Weights of a small mixture-of-experts language model, trained from scratch on English Wikipedia.
Size: 10 layers, width 160, vocabulary 1024, 11.7M parameters.
Experts: 32 GeGLU neurons an expert, 4 picks a token, a softmax router, a shared expert of 64 neurons.
Training: a variant of SOAP for the experts, 340M tokens, 5182 steps.
Below are experts of layer 2 (counted from 0) of a mixture-of-experts language model. Rows are named router (the router's row for the expert), gate (a neuron's input weights, with its number), up (a neuron's input weights, with its number), down (a neuron's output weights, with its number) and show model dimensions 0-159. Each number is 128 + 32 x the weight over its row's rms, rounded and kept within 0 to 255. Numbers have three digits each.
After each expert's rows: "comes after" lists some tokens at least twice as common just before its tokens as in all text; "gets" lists some tokens that make up at least twice as much of what it gets as of all text. This comes from a sample of Wikipedia text that the model never trained on. Tokens count by the router's weight.

# expert 0
router:125114125173155095127124126062132133171144180131115056092172127174107147106108084100168139130167178137143113086148172100171071153137142148115151093056159084100112127133130105109195112088159103107145150134096122134169134144092101104135132125129105165192111025139166126100171155116140105173136156122179117122133128117159122165128159049152112069212192165121133176133063120141146115161141150134120115165143050139125116127100162163159178128119078132096169103178113145124165147135108096
gate3:127112135106113146139132140144154160098126114114069158105132133139158115183136154145125182162080146047061058150097165139180119083152175151134166100172171153125128123103123157158069158081103099172166125130116126189104103112088122076120134126169141080195056048113118098084152145098129111159064090083168130154095098112152121106158072113102146100114135102060128109127119123144148100111115169104147103155102117129087121150086145142105107135097122090093109066140122077076088157198121132
up3:105141191137100133114132064119069170157159169193160121143131139177105165158120121162085113088163162160116065157158070119131177085131093167127111113147166102153120153086095114185061127144115131132138140116094115164143202161169173160121116139131164117171069140128168065135086097146156131145071104117160114097065142123066118123142142125157107141104128097127162120140092090181119077113152138171083157101142091111148173127136090099187098146165062140128132064137102109151186097171135117
down3:135073053147119131112101112068107117069121135124145159082152117098116129111163125116117200131163141088098132081163060132087162150166117112092115155111176139149114123113175121131043174151141110150114128124180160162130129093114103138138155078145146088157074108141088108187117110121107149123078081125146126131168077122151142148086097100133137126142134126142138142164168118099175128082178142140123035128124157141114113139156087109107166148085104127017092129109131107139099081155022147
comes after: " 201", " 200", " 202", "2", "1", "3"
gets: "1", "2", "0", "5", "8", "4"

# expert 49
router:174165151104186157087154111093140167106128170156130061051151122165199146126072131136144055113188138151112068140147141110147096097070137129091103101075152154160166078161162127139119156104157107131155138102111119127151170130099071097165137138111113166150097096152112067137120155142129136172215172177126113106137152164121143159099141110120082139126160105084130182135123183034121119101127112136156125155106102172131153149120166132123145052179125133114167088156118144196142139101119138
gate1:151115083146159072085166117109140193082149103112115172114167159146136153148134136106143112112121105147139104175126107090188184138113128097107142177081098106151151128138133135125144177148168174140146092135134143108110189104104151074111146074155059174189118178247079078117152182159110110077114118123129170114082129170123077179098136127097128116117133099088106157176142192088064099124156109154123139139130138169089177099078132101145172106103116123112135105119110146190100136127154156
up1:156101071150127151104129202135109119167105074113148080103156109084092157152137095117109148103088161097120130111087152161150100106187128211113112115122118137121114127091159191077090119130142182182141178144080130109101130124127134133181138136103200075061172181111127155083143152090121193121144117191125105131155147150132099115166102094087154144127127172165124138128142145192166125160122133130197123181125131107109062182137133089132091152123200136117108143208100091126124173153114123
down1:093161184114141157176070143095063051111108102104170147141122115123130098137148126094123105166146187136092129120146123097153152112155094104122133125170145064150150104188118137102149099137085137124072186119139077156111105090153129160075100128125090160169150067129142141103112056082143117121186154085124142134154125096161116135117061157156106084147096067139129124055104130086119072145135099163187121108110082111154114136109133124116157192156047121047150147131115175158084133146133120
comes after: " the", " a", " was", " and", " to", " again"
gets: " m", " st", " f", "st", " n", " h"

# expert 37
router:168156138177122105092143098078134061075126189111143130059125114144158129133118098105115120124109170141131085170123143135211085058111121147100120116069119156158121095155190082096155105094104066127075078097106086095150158167089112118132129093105119194142126112103155103109154137130145107160134114169186138105148115109152147139127079046176108142120206149117128133125141105068161151128158129147123105169105119086083157140126126115125168083177113152136128103151152132048090082129200108
gate1:073118095152099063110136075085119115160094157165148109197142080024158155138112187205124119172149122132168113130135148173145142129097075145099146155068165143091154131165105158101125172122075164146097151065153181050144089131088123124085117166148120158079147142118141128142116124100122073136121183099065175087182101127136113138139129178156155141149133150182135148137122097128106160133135088149101115070089122153143126111183128153105139110170143150118144111176175147112126166105107164
up1:125087142125197156115157064083102146145110082136146086104164135163155113184197119182118127113148097104157124075077061136125143165133190130123107117149153136130190143108112220132096146088131148122117172097151122083129125168096084129141136122153142113102155131134056131187104166111136130160157137143117128133202161151164167169114105144140155154112177152120171168117126166106115163078124117072127163114119146158146143157028078135102154110168130127115073154111138223157125143101127148
down1:107128128159117113128114158129181152050139135173137092127137100105144120165133108104153117098158137091130094103115105162119059086125140125081153182077093123115194127124139136155103079129064124168123116146124085140125114175108149100083123153148126078116116144086147134138162117070120078121100085086079170127087083146064114083103099145207130148153154124106144156143146096117083076172102067199167105121126124095080123103199104111103089083099083114072141085182174105121153153149177166
comes after: "ed", ",", "s", " ab", "ing", " a"
gets: " m", " l", " with", "il", " on", " that"

# expert 68
router:122115122156113117160094061137072132120121146174164098068144146169181119122028140082167099154141160116115114087175156139180124149138117088141121147154110130128137118144134136129140117100163127049115116096108144165121153158119107121228160132093156096129126136119135143146115158136101095116151090209164193097137124133108154161180117127163103100180128133189158135121119115092068086150132194106165199082141075093114109194124123186150145081138117156145122126133119122132159148078167059
gate0:184080127162137087116123148154101088127195096094149159135164199115107154163114150142131121160109134102165166100129148144140132205122143126194085144154148120115172124136122154123175140089164208081086118171102137109132112154167188191170146085126160152120115081139130108111153093122133088167155094161129121154130135116053154188113076194104096100130122175129070126092161115188154099163144141157124116155076107098135137192157120095125108133138135139126135086128073186112162120081090067
up0:072127099145086162124117104098115131148092135108164075106119128101162045125125136165122104183150124108137139140123142152115137087153088128102152138144085139057086095160082136156159107154106079079165142137129171113163159110114108105110045124092109065161160158087160154137120124117105076118137186134120096102091133113184101100158188091113177129075086075146186174101132150100109150126171110188116160149157157160134111146099145130136172146143152089106160233129127122116117151108035114
down0:173158065111161110164128192110137160109121146112130143075182137119114153079102091118146154122083161120164104092124102246141103144121104131155083108172074085139117185173160144081118163155160120116162137123149103150173137170134160128146204130186144085114115125134196128147157112091147109093104084110184154068137131140085153148109165142146093147162112111100073114117138142106077129030119102089108102118115130178131075124121103101126078111168100136144121154149112164111121122069172105
comes after: " d", " D", " ele", "d", " n", "ep"
gets: "ep", "her", "ition", "ay", "art", "ction"

# expert 7
router:110153169144092149090123116101126160098147151090154029110163107173122121110113069162156089135097191094123086112185147139093077119098195150103148126108150135124134084105141185098153120085174109065115115141110104140160119125110057132147113202120139135168182087150186149102172088188176158141183141117131111078112124105165153164176165081073187114112100179122134154125132100111153084179142114127151100115153129167098145212142141143124133140116083122114099161133135112136141146071128133
gate8:147186135040093082151170170101148138094128120158149089118145117141154195181197054154132116112128123120085143159131125118105165116111166138114164126172100162143170125144129121151081075114156134132148085143122124146169118175046111110104154114098169103167071114148112198113151099151146147095109187127103080093136172147171219063156121161113138082111101087152158097154155115106115081140082107130142140128083111214104157148148153126151107116125154116136129146131146071102159149089159138
up8:169196126099071112145174141139145134124089155153178082118113124170186111176209086156119135116173148131104148155124111140096136134155134156107135166247105176154175134174133118133129091144162127096170113146109125178152145122061100142136147157125119118152083160138104119108128056131085142130114211128099089139148118157139222084161112177142154120183105115136154116127148148080140146112153090083141163137109143159139163156148157156148107143109163060169129146128152091138189109121184116
down8:054093140150169131112137106165079095157057107108108139098102181182074158006119096125104143141152094117168054102095123098136161138107130113133150065108150091138117164118108125124123133158111130096139097134107155083137156167156126143076150157117140165088133111081150103148149146120115127157162069095099168079107114138037106150077137063155116097074130144080108173184089168081120112143135143181177115105113114129140135147118114103162126078113163152138086120100124090157083157110138138
comes after: "A", " (", "P", "I", " I", "S"
gets: "S", "A", "N", "C", "F", "I"

# expert 30
router:141075181160147117083113074112128095152083169086130085145147118110173119089140100113182110118142155147112112167142182136164148138070121159115090068132177147053134103119143112036169148098113118118148106154085124171183108117112073121117105145121157119153133097087135127166152147157137163095123096178189140101168090154156193185137123109121164131137187130090148162111107150158131120146111150183102124140138106160152244137132156163142161122111095107091098115144049148125121121139192126
gate1:109081128128149134112091129092190130112125069095123129186183143153102128145133119137147167186081146127092083132111164124168183130071148085165097117127085153155156095121142114124161173129099161167113117059167143135123157154099136141158147096151147180184062079115126117140100147170114191100130059155087157104139125148136217127053147119130110173145194118129145134111164165174071152173152146174126141190091100105119143154173176093113138158051088133130124100159131122140132150113111112
up1:148074118121143126084093103095202106112122081094135124177163149130132135116136111136152159138066139130094081111110185126132162160078130096160115093128092128142147121140150103135137171076109123172092132087195148129167120154068158161121129121142152153161042063091166119168106125176148200093140097148113174093143174130162199114075163116141123153128181065161137101126145135172092150182138165185122150187073103091115179124140178119137098160093121160129103117179111107164152144118096135
down1:112115098137162130123159148143074125148203190100065109129138089173102137118127147110112119142127098133133209136134107151106075112163167166117141117106099129134107101120120155177157122107129139069201110157116164112085149160171143090161111145106139097108208197114143151087127141067139119144147109079138153123096088167105077099174113107115084118144170176072117153094111138070151138102120117077121100062152129167090108151106122145126219131146186051145178148121144106094141109071130130
comes after: "\n", ")", ".", "==", "s", "\""
gets: " (", "\n", "==", "===", " C", " (1"

# expert 14
router:142170158188126102123102137123127155125150122068153048131136124148144176153134020169149128193085140138069098130124154120173115120127195155039084136113123106072156068176124161101138086119145129124137047165078108152161101111084097091130137150150125090168153091133143134115169149167162156151129127113137140108152120140128183165168161108162127058118124192143096187099125104101151135126163114104141137097145106151132151213140112181147159106112096129093157088153134090133126116110138102
gate3:120143135148119103166156098186104162121104141145165114130058116106187120153118080156124125137125139167067104162135176102206175139068155170109113160146137139066160135139102142132112168135157102093080119118125095091054159124068109112104115126057124131083177144074121084166148182044128135120170149111146133129131139221120174111120116156137162134147122176141075166149165132061136170090083157093105126168121147118120087156149086134169143184137140141083158103161127118128095123156105098
up3:098089140100117150124134082073113144114135178140068112156118136093120103126117107169100095110152111148197065156104096126128117129124147144102198104130101211147072145130203108119159098099123150189135172180146159140134136153178122159125053091141126144120142110158161179060140089165113121171110127162081179177103142155149134134137141110187119160110121126036150093063159124141069101137112129203132114128104114125073164087150150162088114158119123175161143098145143156155099105114091120
down3:079194120198091102131085128125191117150171118117094104047094121105098121122137125107132057137136168128092080126124095124189090117142108205069149110099118106117093127102123192149130107166116065086126114132094087143057179154117182156139150118111174137076119131147095077110116103100102135132131159106121111089157134152130185084104139153189108172142136129040090120094151096171113073074115150109145066130149168088143098153145132115100157139150106111119095129160116081125143174119130126
comes after: "C", "S", "N", "A", "E", "R"
gets: "A", "R", "S", "L", "C", "N"

# expert 45
router:190118143138102128073054047052148112119144161072136104126156095162188137140146109146139120126104169139139094148140159163193119116214143125130073121076197125117095120168137071091125148087147132131082045157110106113152137114138111163155113167158096143149116145091151099112170094150101098142136156118170131108144177145127150147162154111054097112132152097123162137181143119130136163216126149126135103163161134157111131118122119166048132095115083128102152123180113156177103085123156146
gate1:061173123146143107095043143124157168154125139141101116148097136134116153177124111092128126139126119149167069108158184136164150142093202194217080140095095142160153068111158091127108078154133107118096160160071135168116096112093173175110126163128188077079097104106118152109135096153167101130113183072125103106175105077135188145139131108112125086111120107150122105126113100137175071139113167149109114167113106118155131075125107165092056114140075187145130121112068155101112129116127126
up1:088165106139136122053082114118131136127139106104103128126099119129153162219153090136165115156160115127191124100176157116204132161107166148175089147099129142182144124076203111143103110149098125094083134149116122155114104100103170202145134112139163090108084107105118159107137093148168087123139158073094066121163150085148183095162114111135119096089125070170176179086112137163136088121162121136130114164121132137175092091175071186106083145171091188171133149163074135120121113129133129
down1:145138132131063090094134141082117107108155102113135154170160123099139156174114107177193161158185155120107113089215086095158153153104121118148158134124153100105157168123135124172104135145140148036143144113132168129171124142160176136095151122132086153153159069172159156057159153196145097095113093132102176106113138139123174084143169105100093057170078072134210122107137145146159119148136154174133128149161109142099096121153153098074148110113183171171159101130097148161150161111080123
comes after: ",", "s", "s,", ")", "e,", "ed"
gets: " and", " b", ",", " or", " was", " B"

# expert 2
router:236171174180142124102080107115177105126144183124129100079140129155215165119133124164154065155158141119111095128149151084178102096107177185111058061106148125139135095170111139103152127094116083145089142091112125116167070158109061140168169106127099129180115114086124118119119121112195080139153150130122120111120115132106163160124110096100161125150180140147156145084117170112195151179160113090114107164103115134133130145069108146090189117127105104093115080181133110135138096116135096
gate1:142190107106179127152117188143160099134110114124158184184136099134158099138165171088147117153169131150093145148129128071114117123112164101074122153095110135144094121148085096113154130121122095185155131076189145129124129129152090168165082076147108101134110090093113187154120153114125075127130126140140143134074111165101125172202094086168145166073099152131199109124146154100158127152153099130089112062140155130147168094178063159159109093162133119052110162210139155146147154198131085
up1:111172071150100166152047123035121114169135043078122165173127120137109162112159127107113186126142103122113118099098195114071106114126150116163113157143144091147124133051144120126122107074117145150165130128161161118167108154088146194132115136112135113098149153125130194158148116147175077141103124120132174131104087120151162122140146137119106205096137114121164147149145123151090122216090130132110167117135080088152071135180133178135084145190149103114087186148121154128137196142165136
down1:175136142132142157129126168245153125186141065146160149119080125136187101135133139104118130140133161118155110111143113121128135135125140154144132159110128093118141076154160127063089114154139089144073136120156148103149061132123074137103118131141137124118079128087131121111084154117151121122153155105104124127142031084077096150151104143200138087167118129186127118109169145109159157093159145144113088202095191087117161144129076127090147087167159160054198099093142128145127090133042121
comes after: " the", " a", " and", " was", " to", " The"
gets: " s", " p", " c", " m", " b", " t"

# expert 60
router:132128205165187140042142165135137155088150177115151107142188101153164083123091067077097113141162117112117120151151148141134074146102144119101125134080145162102179106155129134043160139124095138096050128105073110136129116101095099106172141130125131158147153101086123105100118148106179128153199139124138127104118146137138126123142161085088128084150151167100178110141133073139137128135111148175160196103175037139117096217103137118088177105108082169119095130146116102094111102127149092
gate1:064105153154087081072099074155130138143113150109085144104151098127173143128114110147156165129147134092156169088139097143152169086146140125097156085153131155086215146148108143079163166115138116151072104091144155151074128097154084087141128166210156142156166102136138127150143090070140177070132139128132110121158169117154111136104106060118104103112091167078132078152198085076119173087106144069090108114145109153081150141144124122061180145114125144101061125123135144110147121077185121
up1:105086166121102130094124084113102099130156151116083140106144142094211107129102078141133130121153128114138176096138089149121190094143154096096177112133087123103221125141115141088104157092135123112064094099132142146045117127149076156103067165168189141156152121138134146207110085059090162058156115152155110132138163102147130130127091096145094106095110150113112104127215133061099139098106126098100141083142117132106121139127104104084221152139089157104080142140110115125125113071133125
down1:140158208105122113150129109135141108088141115131143091124130145093087131157128157148118110133116094124116066137152093186103146106198142153096134200114090117143127085113138153098146073120128144133106210196123130158158100174156151121116155163121096083103075175115144145132143116131206129158141155065080119182129106138115124088105108165164205145199166113097109157070127112130092104139041133153150087124135139103102144087161087080105075123124043136082110103166129151100152140096134150
comes after: "\n", "-", " \"", ".", "|", "=="
gets: " K", " V", " The", "The", " v", " the"

# expert 74
router:125130154149110087110108077122145142132168151079151108090178082156135125130127126089144106124098096148085107146129177118187103088111188133093078098115136100098202077154130081052140100109156143106138150140051111136135104125130113139140120131132147137184109058143209128158136139163115072182138139119159136065128111144128178201112145069148162076125167120152146181129100154060158127105142132104161177164111095152169126143124147105150156122111068152084137062179123088135087117094155090
gate0:149120128128129137165111126156171140126128085088082097172111118171093090084138159120094025106106107125053098077149122145134120154128123102120147113133119127208081136161130110084143177097103131141146197143104118056142101085130073139177080130147102160112133142110131109144090158091145160144177151123109115084172144194143126134116051092150064121076131108121107194170114103123126143066137169102161140075125173132094122126158176097077137142119152113114127093156115121122173127176186070
up0:125140110123092112155160070117065134098157151106193149114138115133176132171113090122155152147189145131126083108098114063075143136137060116099136142156134087080158126180106098129112175142168137097111102067073171127121139123137157149141148162088174046147115110125046104121146091164106142129104080162183159114134137062092168114138137207080183100116147116089154143077112120147084120129127119078084133150181109116113171164109104149189136143159100129107127132147107118151187187115099108
down0:120154154191151128149137141077080122088090119132104147075122167160223092129136144134210150106170111140110132123125157103132161110124119080120140137158058118089159132145088137109161128147141152109088098159076126123211120163125091127148132158069204165110125082142119112139126153128135124131155065188108185155167120125112134130133137154068097100108153117169149191137129105167075161164116166104145194148075121114111156121151092161107135142167087156124140099167141131149120223076179128
comes after: " ", " 0", ")", " —", " 1", "%"
gets: " |", ";", ")", " ", " 2", " —"

# expert 52
router:151143138168083133101136113132111090163127148185113077083144079154149182122095146108167118188119113093138126140150146147144106093089088114075076140073109151126089116116116061117185107126194114111118136099126119178151080116110040129109052164164131104154144069069177082169149093134098132117163138135125192088141171097123150194149148136148127062160159122142094149130130100133091129137150096174120179087128137083117105131095136106128142044124067160107135126175117150091083131101137108
gate1:124151168094140092132108132155114151091141149176077111113171184131114126157124095129139127136100123168111139148158067109132060065163174131142128134086100167158129132158135219186159144096181162156105143170132162137046102113159098107103087125183154149188124171096168145118124074152032148103174126165084142110115124080145085104164181110117102160090133120195165147167162080133163108110120140145133083082128119137107135171139160106143118085060106109142106114099154128162121118120134074
up1:137111163149143133070103126145135098125194075096089123148120092107166156102198089125126128180092141143103127104128100149146120159129147158080194120128064089132118136089132109123093144159100204179190087152093125176157111140134143097149142164105109197113144140140153198081085140188190134122085127179126087148144121110121156145144136112188109106118088199107102083108114105132145025112143117132153143125130085130164154150175088121100102094126092117108111161122083077125099063162113142
down1:083182124088125123114143066176189173109063172104128126196100119094089074168107150142175149127097150192210135158134146172119073114168183170145087128141157144164110135125212093131068103083120126153131148149154186074165100087167064160134108114116118173164107117090069125094107127095086104111111133130075180111123148132128079090144113069166117154122145115119160156141131106175112122177153176158130099146141092149120098135106149126133122177166121121112128106125130141111111125155119074
comes after: " |", " ", "|", " e", " /", " an"
gets: " ", "em", "and", "ic", "$", "ver"

# expert 71
router:125094158143150148091139116118182152126134166158169079111243092157194106105134036118140089111159100102140102127172165106145125113087161135102120093113178144117147117144123125078154143116124119125106086149094115135171088122136071099150096128142151088153125112137156092132118154164125146132223151138167156094142095143113167157212168076106122093115203166109162138151119186134193094151143150123131141133107107091153168123113118116163170063105102129127164125166076122161073132078162117
gate0:095070159116134164062163122095207119153197144110161140120176117185207134183099112136100096074107109060124095133148132133116114127102138130163120095095110176118119098125165117048107126153113136108135145157076123151132110114123102062105095134207129163129110160112174114104117191123150116156156168181195178123061089126136130160182134112090156078112163152079131149105170135133129082131127103145118082127109114170084130159133077144158158128116135169123103132184093122118115146062127113
up0:173202132145127131142118136154055123107063176114167126147137131044056110079119117099183188142149123184091152122109139147125141142128118147087178126151164087092134162120085145187167163073142118105127120110177114116118172169128142165156122127057137114154152068148097143136141041120135135122103101143070083147193151144108096134085125127166067191134103093117138089152137116143091181143111156082144164152140112094173122086131193129097122081150097106133151115096145131141166104154126110
down0:124028119127156146131156113117175148165207113144143100148171130196180163161139093138135116108076108108159097134138108090110127084140148169141129143088112176117157008127137128072137094149076143070111130183096169127148120125084134092137104129178137103181113161140139110143122130141097136167185143192157176114107079123110124157154176152077125053130180165091143100145134120097172146120148131162136101103125112137105111157104071158149156150123097203133094128132092092173130103130111136
comes after: " |", "-", " the", ":", ",", "|"
gets: " B", " D", " G", " C", " S", " T"

# expert 12
router:110120154162188127103079048107143094149120144106119083117129111150162106106133030147170127127167163159152078120140112124116092152097218166116077100028126148100101088110146091070172139107157110120137110149051157128148116130073051114147126142132152143184110081153119158093175133129148157133120172128173129099151128144162142131109121095110110095145161175121130149171104126143099122164077122115121111170130063170150159126126147158103165076128077155095137110149092078122097159129129065
gate0:083145092147141113125142044079146112146149136123070137072090076159121107142103180114125126095140123120162045156141151097203092147123094149154120090138096141165150120147158070171165103137094143128150195085168155110125167133113080103088170100070111164161077077124137124105109123091127141154137160140136127135145093124150101168146092086090084150101174096098083175179148130064091182169154091155091098154072080180116153101128141135150114107163062132148164089134131147137130122132080110
up0:081141091124145168133138070053098151131145149122082119089090107140106157139109159062128115097143114086185065125095145111180101129136095140129133120139063143144103129160110116177172100144130111152127210112147188103132143146140094076101176088080116178116077110135152108118095129054100153144141174135121129142139088121113081104169094069102126124128177090037105175156164087106134155166144091147112095134122088194126120121123099192139095130175086142127121065129156135148118107159075142
down0:143113161061114093172113228172144119131138103142121117158135132120117117069124117181087137142109138136067138073153121081041167142181183106099083141101138115120107108151079188088113115117200089096143090145155094148161177110127122157113108171148090094125179175144148180110116095168146092119108137124167147101097133106129116107146180149126119152136101144152119084141151092219174107088106165130151134164161170088103129101144125122171083151056167127108119111113151176140118121100181149
comes after: "\n", ".", " |", ")", "==", " ="
gets: "\n", "|", "0", "3", "5", "\n "

# expert 47
router:125103174147109130088121135131107110111083131142160135077166103190159118138094088145121109105102131179150098139131128143163108064154194128101058060094126158076165086161132140029119162126135129039127133121075118138165134130141143123154173139117162118239137134100177124152133138141135087164125184143150150084127102118148156191115103101119150089117191155151140116097103140105177143133113124108171180137110068146166148134124115144133156123106118191091109108179127101169069090097147105
gate0:133183149126157115176119106137172165192139144167179133187143112136096141165147132108147176140127105114165138123158126138116090156106120160168076109129109092152131128096174159136151077083117144163172148188165130110091061140138142149133151132133134144103069171176193106139134188169078107108106125119199160074155150145089141093142164125112110167079153199161072143124122136086130147133129210149121097101134054115153113146149120120185164087084167097133136062104160084162119159083150132
up0:127152117093152142126099113150147142181143148130150124199132111170093149102144118138127151129083085101147101161103104170108122165128161166166054118128130147104168152101184127125192093084098139119185199188159142096107146187122177149150185140149124166103086144151171158138155185129103147149096168128187114060200127168104107117154140141158130202103170143175069125139120126126099170120080208170147116133108067124153151123131145132181161100094164128161108084126172127150106129091146147
down0:135119150169083160129144131163125065080078133069145103116083128086084143129110107151107157094064070124129128151076166166173085148166144099170143131198110091127117168144106103104107085128149087098114153153138130130208137169117090118109088121132149125046163064148134161120203120120154093147125093122061077156158097097148145107118143180140177097155090120169176132161106130218130132119148086098164170121093163163084151102136169127096107132098104127122089105113158113153138132123083157
comes after: " ", ")", "a", "\"", "s", " —"
gets: " |", ":", ";", ")", " -"

# expert 54
router:181123148165133119128138062081154083168139121116165133136170094139106163169089102152103120170101100125070119117124121133144118091112104161073194100085159071135101122155200140138145153111118096138100107145111142152129105137100080119141107173124110133140085102143190116137142165151182081095167119164138185097150126089116151167156150099187131124141152089089144151097141108146113162166095125111145121188085099215107183085104227083123113101168079192156102090151132122097110122076163105
gate0:151109139154115137080108123132071161101074142147164104148054117111114132062198099164115112172129100184141112079078088148181130098140117161146126140154170107141148069130074111068151140174146126095134088143204157083065138167118108151137049098150148128100151078140161122108167119130171192136121165068117108123156158151160106068145118124199136142187111133089167128166090104095140168104084125120110167142102137102127149092123177141116150149174147139104074092149115146143107119147074147
up0:062161108091142119102140121107146124142125124155080094109188106095148102121081194113129078136146194095145182141122196107105120127130109124105086146161123121124074109089088145168168106121165083096156148120144082174164077150125165125152142095166124149080146098136130114182232144086091145106156157122172127115145117146071110138167137164102123125085177045149090104103102118169113153120089117137112088069135130084140106139204121152114170078123091120094108119128082194124106094127122174
down0:067099103174143164131049137084097137148148154162119138189139121110124089158081089126148136149112110174129154131086072161097138085083133181107108126175116099125117146098121079156146081111175191150144155066117117091087132127118066130125141124140158152137083050113147080161095113143140117141181150181107111170153146178108086173105151120111155168150098161132144116118100126100152105168158128187077201137072092141125106115077160157114168135122120130129082088226114091134136131151130166
comes after: "f", " cont", " f", " off", "ff", " tra"
gets: "in", "ic", "at", "ing", "ut", "ess"

# expert 44
router:138133133162110079056154155115117095108120164164153072092172110117121153107122144081159085128124130143093101153145171108208110074072206163105128077091148130101116104181135138092161162118164120062144120126077118147142098103133119123123099123122118132186141059110202132078127134170140093173164128140149146111151120118116152158136177090138135105121178150124141195121102157119169122135174149128131170169098088158099134079124153137119129069111087215113177136172105096138097042108131112
gate1:111151106105130119073104115068110171139112201151152170109167155135130142144091125151180111120123091072101171176101082120117114121084133118160165091176121133116098120137109109105154136114133071041140170095118121138151160111197145106138133156122100186209151136099163083140088160117161122151170075174107145115158067101122060094177123115143114138137171107128145167124105127163122154159111103176158146080148120112136112073145132123103111082118102215167146096115146089127080085102103044
up1:128118130165150118138183092171156090072170071076107133137103110148120108139136113110088143141142117175163071083152154097118129101175113144108090140102142108132202148142161122130119109155145204210136083142127146126122142174088113162118112106124141108053137161165115163141164095151086135140108182130153152115062174177101208146126143140121166124143112103121094115184143116099135101087142153142114065153120137132114154187124126109164132182155134029111087152157117184148180195150125171
down1:108182093145157086097101115084135154165218156138132110101156053129149117158128139139165077123148105147103143109180132146207096141096169096165142142126125111148133085119142131128182081118134130101183101130140083101109140136180111143162152130133184085122144091155192186177155163061098156153137118144130170044069164193157153126093113123119087119130115135084105118123114105075106040089076119109113140106156112182131120124077130100124165137134167167107114139104171157155148087145147116
comes after: " ", " 0", "0", "5", "6", "3"
gets: " |", ";", ")", " ", ",", ":"

# expert 78
router:181133113128122122042135129105102138102200188171165065083198126162212129144083084153156039144163132130119053121129162123129146087133180206115078066134165141119179106142173130116132157072123177122088102130088160119143103156099048167122117117158097117164144100091113066128119123143168109132137120154141132137118183129120141181142158121131104115113143131175131136136143172132156128148108134110165148109102109128163122156104151122113156081149108115133143095196133077083096146144112145
gate0:094143082129110108142061139168115167125092182128117118085128105130179187157101131090168126088152143121153172134104098169068162145130093122070103118140099132073062110138153170087133150099105133086099137102073103096086109154164145140111084168189152167089177094156169174127133166090086129157071143168073133133086137143127135137092130123167108084121124172108129099121148082165174085122159101087131184125151195195144082147104152188130149146090118095075131096150173116123144111098088131
up0:161171139133131146120156086090135080103121101145081124201131094114103092030196184134142132131158157133100162133149160104169099072184175083125100155113169153208157153107104122153132099164118118126137139132157144142147146037104108074153151093132111093209110157129088111124153121108133123101165135082136106120170121143157123179094140128126119122128134139148177120115081162086091153084137180102180101077099069093086160106155109101073124106108097091097132153117146154122083155161163167
down0:155157147147081167181165152121109135112104108154105150117104095076123101115142103118134178187110106142095121093160210106129130158159094068098164177098136160117141152135078104129136106095135154171144149133139097191145218114126191111123168122103148118189130179154127125086097096117190087110211111119100152101176128122143093163108121095082154127176160101168148117101092123127065120173077119182176187168097068105135183103100118112112125123144136164139155107159090160111154154138169109
comes after: " the", " a", " is", " and", " as", " to"
gets: " a", " d", " t", " h", " g", " an"

# expert 35
router:120136150173164075110123125121173095101150130075152132108132112137159199039135123066162100134152125091135127095188153131167110067110153171072143145133164098120103078116169157113144144094157169090141117152084112144165118138141128159137096157086081098133118129156207092157186127151184103145140129094142158089137147118145101148159104115099097110113117195115195167150104146152178139118089115135130131131121111170108206128140161192053116111174080131097145140164135115121105185054160127
gate0:109065079181129153112114128094103105100131158083123156104059174111114147071085160113113093094136126125093123184161137163158161105157130098185127114048158125199096130054173075150080070113118119085097154089153133127176090115141133083080091145092167118140105140141134142127166140074118096131109170169120177166068090160127076162101103073106124154121138130121095175126141134112136090163150159141124066195117117143119092116085165115111156133125165091148134112114098158169174157165127157
up0:162203180082089112138175120137098116153159103169144118193172074167146136223107137124144161085126098127131141081111136119177068168114135111134127166198073102093125119178122182084141217145107134170151136120119121101120113141116124128186133088187129113138112114072121141152110116184120152134120082115140081127167148130117157089145127169136108128170123141157125126125117132137109138119138119113116125041133114160141125117167115166142091127121045192139119103055176109101122100096197089
down0:121138084138149155086088137129197083161145146098144156117142065098168115093099159163172129133147197159153178126139153142072138101128184134156076118111138082166138139143128130197144082144106120082120170152113087165110057160098102130080107134096108103152137143210174090162132131066148109175089159129167074130073100044136114078151105137101173119153135133126135121113121129126123136103207173126068112082159140106107161167137157083136134148130175143063135135146128167167104118128124165
comes after: " P", "p", "c", " M", "m", "v"
gets: "on", "at", "en", "ad", "re", "om"